config.toml
d_expert = 736
normalize_top_k = false
balance_bias = false
lr_router = 0.000838
rope_theta = 10000.0
attn_scale = 0.125
beta1 = 0.93
schedule = "cos"
Below are experts of layer 2 (counted from 0) of a mixture-of-experts language model. Rows are named router (the router's row for the expert) and show model dimensions 48-95. Each number is 128 + 24 x the weight over its row's rms, rounded and kept within 0 to 255. Numbers have three digits each.
After each expert's rows: "mostly gets" lists some tokens that are sent to it at least half of the time; "raises" lists some tokens whose logits its average output raises strongly, later layers aside. This comes from a sample of Wikipedia text that the model never trained on.

# expert 12
router:113124131146144100135114104107146122109138109082108124110117122153096119086139164100172084142118122136106140153104157141101118138113137117097127
mostly gets: " |", ") |", " |  |", " |  |  |", "% |", "|  |"
raises: "\n", "\n\n", "."

# expert 13
router:160129116120095128113131101164112109111139108114122099123153131150102131129118155148120140086147099130124100146149169096138133141105145149126120
mostly gets: " University", " station", " area", " school", " High School", " government"
raises: ",", " and", " in", ";"

# expert 6
router:104134128152147131134111133085088092120156143131118141149107127152151143103143152081138114133123157118155131125102105146107127130154124085146149
mostly gets: ":", "\"", " \"", "\".", " '", ": The"
raises: "The", "==", "==See also==", "In ", "In", "At"

# expert 3
router:139129143136088079110161148145138141095136142097133100155153140117186138127122073148132160122115135134158119084143113080122145108086152103119095
mostly gets: "20", "200", "100", "21", "500", "25"
raises: ".", ",", "-", " in"

# expert 10
router:114177125104146090129174121086112108138124102133082144136104127173117123125120140131138112148128108127115163134134128185120113105170156160079143
mostly gets: "\\", "_", " pre", " \\"
raises: " ", "-", "."

# expert 8
router:148100128107136110116143118200125126109141147119097076105178148164151125142159145112161146123124113094169112104110143132166120110142127106140106
mostly gets: " ==", " ===", " (born ", " U.", "==See also==", "==History=="
raises: "\n\n", "\n", ",", " with", ", the"

# expert 9
router:144147108189148127113104151124155121147152143154119125088100114125093132130112118138081125144110147167075131141106117148059160134108082110156149
mostly gets: " de", " To", " On", " Is", "In", " San"
raises: " S", " C", " T", "-"

# expert 14
router:144123132136124111144157137113137147143146137110141126137107145162134140128139105128132117174118125148149186146108160160095102157172160132123099
mostly gets: " (", "| ", "; ", ": ", " in ", "% | "
raises: "1", "2", "10", "11", "18", "12"

# expert 7
router:126139137102136149118069141154159121102132142101162108135103127122102091132117164064144130083177105103123129103131129135137134121139131100143120
mostly gets: "wood", " FC", "ington", " off", "ford", " | USA"
raises: ",", " and", ", and", " in"